Experts of a small language model.
Size: width 768, vocabulary 50257, 241M parameters.
Experts: 24 experts in each of 14 layers, 240 GeGLU neurons an expert, 2 picks a token, a softmax router.
Training: a variant of Adam for the experts, 525M tokens, 8869 steps.
Below are experts of layer 4 (counted from 0) of a mixture-of-experts language model. Rows are named router (the router's row for the expert), gate (a neuron's input weights, with its number), up (a neuron's input weights, with its number) and show model dimensions 192-383. Each number is 128 + 24 x the weight over its row's rms, rounded and kept within 0 to 255. Numbers have three digits each.
Before each expert's rows: a language model's description of what the expert responds to; "comes after" lists some tokens at least twice as common just before its tokens as in all text. This comes from a sample of Wikipedia text that the model never trained on. Tokens count by the router's weight.

# expert 16
What it handles: Line-start markup. List hyphens, table-row pipes and heading equals signs at line starts, plus hyphens inside compounds like COVID-19 and 2010-2015.
comes after: "\n", " |\n", ")\n", ".\n", ".\n\n", "\n\n"
router:151143133140127148095148139149146137128163156112133127092119115154146118120119108181140139117119122183096125075103142144110089105080151134107135130136105128122172096151140091151124087118095119104139138112120121162132178149092116143082129099146094112143174119150144111125087141117136094126117160136103092149101092134133112178141099152139090114111089127152072093166095112169117110138129150152131105154130110123128155125099136111081153155129123137122146121168125153187153080112154136101122124092138127110161150113181104131094064120161146120122137124121104132138135151127115167097
gate0:132119114103135121116101078123059152118123104157129131156131175105136138093107129134090100139110128100140098147139134149108127146148101139115122136083133132117153139127115096134121141109099172101150111134129163100142151126165140112143116142148104114119117121125107128152147055109139152116086114110180130120116163122126111115142123095095098154098126098135140139132117117126163155121152148128102132136133121146162142118116141127161095144081156167115100070129147082110117125097135068120115144155135126157129115106122114165139118100123119108122107100163137175113136085127147142163
up0:136117123146159114118145143148121101133134100123105092108132140148112129114088117141116122118123117097154131123121146137097115144114131155147115152134164084094102131096140088104092131120112125134119144119136124147150135110147137085108092156114109131111113113133142117132120093131119133102107131119128137128111148143143155123133155113143119147097136128163130134100141154133147112116187132143122138119147097144151144119143135144124141084080125173089187104183154117104137077117136116150126163118143139146136161112156113143163153102110126141135126081155155175143095066166131127141

# expert 17
What it handles: Possessives and modifiers. Possessive pronouns and adjectives before a noun, such as his, her, its, 's, their, new, public, human, Holy, family.
comes after: " the", " a", " and", " of", " his", " for"
router:091088060136157155135118137097144139088102087111115144095187127128093119135137160107154109122110137135128118121146156129154106107101131126102139091134142109193135094116092107159145104114127133116115148151144150157154107135083075117158113128121121151118114119056127117133129160097098133160124150128155128123142124130125091154107113155121133153092139138170103125115097097096112103125150099154165097149129082121165125161159080107128137129115114157127141137156125104105137106136102160157114085103121089139121110079136108136137090124106139142112131122119137143111156118108133182119
gate0:149112115138103134122108108142145088115130128089121114144146134080089155112129112101160131110084142122073083136116155140100157130153137100119155126129145111140095116109066127109144131131128152150113097131162116141107153130126104151124143127153130129158124119102126143149148167105127112135074152172169140088161101148123127153135122098105110135110126151175105112141105128154129183133143110105150136114111110155103145112138160149125114126117111107146127131142185126130139106167158128113133156113115101160138128105107124089154112115161141123123155158111165122109149162133114140120
up0:125151137134161131085153142118103136136160113132127115092106107134081168091142127135098123128161134179114110130184112108138141143147144132146142110133168107119154079104159174165082119145133139130086081131131110119120154129132138124167140151139097104110149128117099148074153116137121172138114115104141123101176152159144143106151181116111142142099174080116110133125127120119114211110072132171132148156087158141129163088092130155119121129097167139133117116124160091078163123125181151095136111113094182115135125108134120107133110126123116149136090097130123106077130107114143118151

# expert 3
What it handles: Numbers and digits. Digit and number tokens in dates, scores, stats tables and coordinates (48, 63, 199'3'), plus "of", "Position" fields and ″W/″E marks.
comes after: " ", "201", ".", "199", "200", "–"
router:157145152145117138120128140107183160127126146139115145110113105119135151131176127120106171104128102127131142110121118113101169083112104167110147123118116146097161134136133088097126120139072118124096130142095115117101097142147148075109134140152160144133099126193125108141140102142161135157096125120112140140102092115118135144134095132115163094118124104165095137127149119148102103156124137118126125118126115170114126130078123115110122117155117135147147126150121111165152149130129133138163115099133100113094141137140160142150149130135156103145153127116136131156093142097072147131
gate0:143131101130132089102160117167088130131161108132146091120106143129110143122166108148131082122117099151099100139113133141082143171146124106147124160103139125182092100139108116139160139146179133154176140084119111128108120072107099159137118123130114144118123133149103149125124104134147169131130106137088198106119161119108134156110124140119150137104175118131147148132135178091108098113098124130124126121088138111134119131152160124176147121143121113120129113117152140126140125084138137090146163143118149146144143167176117174116130132123104175150096160106096141148137145138141102150
up0:150101133131151165154123132137090117106084153167154174145106129121115121073149164106128101142157165174147113123111159136105147106166104153104195140120142095166138164117125135120111134181165145104128133159100118129162097117133117110108133106123158119136153143121146173095149125095173093131110106127103117159107114111139106122141113126099118138102168146099079160151132093133163167133106086082142078121129129144124133133169120109178106133128115101155156121151118110096112155160155125152142123132116127139149147081150131140101140134137145149109107112156139147121108135085109133097

# expert 5
What it handles: Infobox field labels. Infobox and biography field words and punctuation, such as Years active, Born, Died, Release date, Phylum, and the colons, semicolons and dashes between fields.
comes after: "-", ":", "°", "′", " (", "\n"
router:133154127132106107162122121146133117147162155102107102150187094157150137140078051120140159136112130108138136117140117108113159119148170103130153141152150137146118113128140161081136103141157120135106097132101132094152096151107140143153154128142194123150131116140138063159126188096132108109112147145140098134125087124129112169090159106125132113058147147128089129131144152157085146181113132098098129081127193118059100176124140155132130142143102163172130155132129123104113124120148156137113124158104118116092116129073141167141105115126159072122142113129098106113141169157120107136
gate0:138134104123135099104170133141131120143098170092118122124102121137151123129188107114128143134132118158121125139114114080120103151139070133125109127117146092148144131119153079130183110098082118118174086118136166118132103173164164082135092131122124131159122104136127108105067119087107134115144131120151128098135116126100134106138151141149123132144159133129076138104131111130115128144130102130124081110134122131112148088103191129108147142085159103115138111139130143093129167120162137107087130168131127156095129114172122105182158119123135134150125138101144134138108153124165140120
up0:095109146119134122123081113133113124083070090176105133125134131107086121165091134118130135098120194088129135169083095135181136125136128108160150170147129193118106141113118130076105150151164155114142181129141110141174097105097143138171103123144112134116086113070096155106148121154151117112105137152130129126129151175152131126104157148128124135115123123124153120129132122109136100151165181110137172166125117154149062129160098123153101126119153157136123148137105115118131129156131107148112167116123118129171135132096112175125155141139083126135120109136122139135066106140118097159

# expert 10
What it handles: Sir, the, numbers. The title Sir before names, the word the, and digits in sports statistics tables, such as Sir Robert, 199(5), 21.
comes after: " ", " of", " in", "–", " at", " for"
router:146142138157154107125108128093153103089155147133122130104124141142122127102108153142130099151129121115155131114099155082121151095135124144101133169093103110154170111132165138171112097140134153129102093123112132186140101123109139089116128124123138155128142123141139100129101147109093111108138145102144164133110139135133082131166119098127118098139107117149156123126117078137086135175149178100124110086126106117101118132058116130084116093102134124109138091144123093165128153062162155124162127111116121113106132132127119119141140165107157104127146108129137104197161136163059155141
gate0:145119109130137148113151150143100127101133141160134139110126156080132147143103170107112120132183142148134132164127151147149130121107104151136128134152146133134146150109122119131149120163111083120139171122141094101116113118179156169112120095126136120146109119155132151144107159119158167163112147136139113143122124121160164127163111144100124128112154146095147170132096127131126087101139064109143108138130127174141126149149108110122150128147113141140120121144116116147145114158150078135128129091109119095122127094093141129144151083113144147119118148128070109130107122112178126138
up0:102150089078121114090138133121149145147090094120133113150171155099133121131091131155138142153082153090144140137126117153114113108149142103082120133181116125170091128137081101123161129172116104189145133118120113120059111131167125148090111127117128113098110163108116093175122144124126132099109130132143121143122116107189128136139113090159142133154128113137161092097144073153106104113123118110153108085129153136172143115148142123123122164148136124125151114110122140166165157087155136100124099102091116114128123114141146141113131121124092156097084118151123135097147121120116135125

# expert 11
What it handles: Articles and paragraph breaks. Indefinite and definite articles (a, an, A, The), sentence-initial This and possessives like their and its, plus paragraph breaks before headings.
comes after: " is", " as", " with", " in", " was", " for"
router:120156137149118170117121123157134116146133096087147093171122150160123096093106081167124104134124132129138142132112096152095143140114124131101099125132125143142111097139157091188120119127137144127092148121098127153155064163083155098114118126148159178122091100167160150135127146141121126138136202131129123166109145130134121105176096136164118131139078118141120167151116094151074079151082104131136168058129124109096109081162145128116137114150160125132129149129125109127122161140103136131124086110130163109146122090126136146153119139142136126131125138136150110128152136147095156142
gate0:123097130146145079106116169140134135126159099132122174127134124141106175081181083120110155150148159120107113128135124123126117098107136137115115119111169104116146116135151159157073120112129085123142122128134083153130104126164096110098115108123114105103143135109116122096112127160147138109158113138111153147105144128143142116143132113158154121163100172160149108119092117122145173114135083166140101126132096123112136204133151123162133147120148092125136105130144145122149113131130092134163103116126083202121126127127113104133166164130125147125122162088130125131086107130111140135
up0:146160121153156097135135108140117125149111115103128125106103101087141142143096092128140138083161143084130155142168129109109131136154158169067142125121135112117102155128143136093114137092154134141114132094129060132082150147082148143131128103135146145198130140118119127096110126135122135137136130097168126138126131117143163127099167130109134170076127159179139145098122131138098148152101110175188142162159138109112170153146136158137119112098111128124139158097153146129116116146114129106132108081084116130088134167108127155131160123111133126144126112127096132126101121142122137112

# expert 6
What it handles: Spaces and dollar signs. Bare space tokens before numbers in tables and dates, and dollar signs that delimit math or currency, such as $72,760.
comes after: " |", "|", " in", ",", ";", ":"
router:116128110161105131090169145099172150118099135123102123133079116167164094125140151131103113141142129118155141130136129134120119085107117131087104167162122101115187086128144086160135149121124124138122131121111135143151086136113124101131140122083137116142168124160112132149086146147145131130131120131114126137152126113119108114185117098111103094093110127101121150133125069126112136151124177147140095089128158132100158127102109145096142124085107108102142099141108098164137181157157126092154132118135147120144144114120179100123080165114128153174118127143128124141136164106117142133
gate0:134114134084099166157089097113133092158103112141109163180116102083168143136113145123145106152157084127133126161143100178130109130161131153106176099143154161130116152110115107115138123117105120134137135118128132062119081107143108126161136123118167138100098160132117126111115153118107110121128099082094110161139140120130106130101178124134150177142162095098105132123132170163172128126087074102109096077097146145135098128151128111149142158075135112150126101126123156114141147133127124149116121116125145135116076087140128133110131117122124095103129107115158106124112125161136142150
up0:079133153111113137090157140189119147085144114153124124113131130141136141094126160126112117124134116136129180074092095105152135121091150160125114135134148169125092121124126155115115143129114126130134107132138088174065110119110115172138169138109145158137138127130152151127080159161124132123117111155133108114104130116118161185140129141137046151089122133137093101159117118124146095091120136129136135102141126142122133132144096101142161138184100121139122162075084113138140100158136173125157080102147116163148174113131129125132100074095124128138140144131138127099098093139097142140

# expert 9
What it handles: Institution name heads. Head nouns of organization and institution names, such as University, School, Party, League, Association, Award, plus Location labels and some everyday nouns.
comes after: " the", "==", "-", " National", " The", " High"
router:142129147147125123118121125098125150111133165156108131102158142158150139157147138081111130118143133115151120158136127130091073159124136112182118145117111142099094131149151152137135155137119130158174170136154126094105147094141119129156131142167114133137147114075094164145108118127161109157094149130120129140127154122122144155125097159146119164111107168118127109120119174147134118128127096088150100150128091112133150194150144125155137151154128124120132147122127106234129142150152109140161133154066129155095159129096143138139119120177125142095099142130120126139075134087099079113
gate0:079160120135136150138138169142139134119097102149134102090145140175107157102094093081089151088122089139098137073108152130117130105101127160134089077151106133111126124145120132167112091143130158105159150101149132149107118167053103121087133152102172135128139135151126098107103119131118148150136169122086110135107148115132109175098149099126111166108122108107136112108078142125133133166137138140171123123130107142124121121122067104127118133166162177102164127068139165164128142109114152105128081117124166128177127150105153142153131172148144138135094129136083112128172129125148127110
up0:117137142144081123128141141139116080156127139129116147144098112104149114152132110151114140141112140121129140128074149115104125123077133082124182138133108105101143112106119127096152138116098104134114088154130176103142142164154161146140154113098134130142125103149102136147145128116114124132086093144091097157117112132122106100153111133101114095162150133154097144153106098173101135119154172119159140134093154111132120110123166147098146098123145111120113132134125120123162129138150119079117114130125133119106113130145114154137087134141083135168161121106134148104114160140112119150

# expert 20
What it handles: Sentence boundaries. Periods ending sentences and the first word of the next sentence, such as In, On, He, However.
comes after: ".", ".\n\n", "0", " No", "1", ".S"
router:111122126151121132132114144100158104135127143123150161120067117095121121142134137155156119153136151124163149096160111107125126132116153181097118134150080105149106130129149157147139086111162120137087153096140092215114143135099093063118154137140140133124112104209131119140152099173133126089169117146116105161087116157145130130151123119105116114116104163125136123162116105161107179154132127194150128098128119154129110111144180091143133125175159098131149121179132107151126155087163115084151086117110109141166117168101142136118155138130112122177120141132156101119107123130124079072
gate0:146160110148154117110136144108102108112135110111102074193130164118140105125194124105118160161111181134121104113138139140124155156138178119101143122090113124134110142096091126139131184116127130126105160117137125139069124150126128103141159134120120105157063111127142127153126171116143114115135144113115119105114109071163105107141160126109098113144103111128127087130118123121147159125100103118131126139102135122101163129097134128115112164155171122105128131140114126147151113087152116161136091101120081083120103115138122139109131110161120152140167104154106108114136131126165150118
up0:137084108163121139117103159106128193148121113136154161105114116128121187146133108101146106131127102101129111153128142086158163115083056155162141137167126114149174119151116139119136092183117117119151122155136120127149154110146096154130145118141132117133163124137145161081142114124161145155114129116117139127159132119148146124117105101133144165120145092134114152135089151119094154132137139125111138077130124138137088131142103120127134095139132144136094152145123149088102113126108137110142132128128151180138151137151123132104106150147129130109094162127131186128175101146109093109

# expert 1
What it handles: Directional particles, career. Adverb particles and direction words after verbs or articles, such as out, up, back, off, down, left, plus career and nouns like route.
comes after: " the", " a", " to", " was", " and", " an"
router:120144089125107111090135133129134139096149088139131122087115126093136139148136135127126148124139127155100135099117139124156139123105160122132117124132115131103103137119109144105085140101166125102132151131149142098153142132132133159154097142111114119132122133046127135110138097133096123152156131127109135115129111128123153086098157165136118143158158127104138125123131144111136133113106117092137144184129103151120093109158139093170123154120132134103123130096130144011108142122084149111117194148137118115138140136191110119137168116101082119140130115134103113115131128108188234143
gate0:125125136151143098125151141159152124147138145122195105126104131106133127108138123108137087120144082128139162206108121155110121147119126105176160130175077175138142155074120157176141122112111117123187133126161142140144120175143118169149123087128139082119107101115143102106084103070121125142129162128107121149104126168147111122126109163147135093158151162132096099126088124158134109138126129151112097123120145119151155135124104106125108092121063101116111148145129146179108121145119133121126132163133138091118110128142183138144136117132136112132105138104140119162152177140135104110
up0:115103135136137100132092091124098101096095125127141131071131117083110143131149126125142154140120106110145123164099108117076113127124145146175120157165100159146154147097136159140143153133117131077158147117149113154134118149100134161148094087165149105130154131097164115082121113095177108100149141105104134134081133146133113121112153156113099156074119160090118093102110090163160084119142136132096102156127161152103165126107114100126155095139097131111081140164129180178120115105131141123129115155135118124160122123144148139128122129144124108110116128081153162133120109094082128136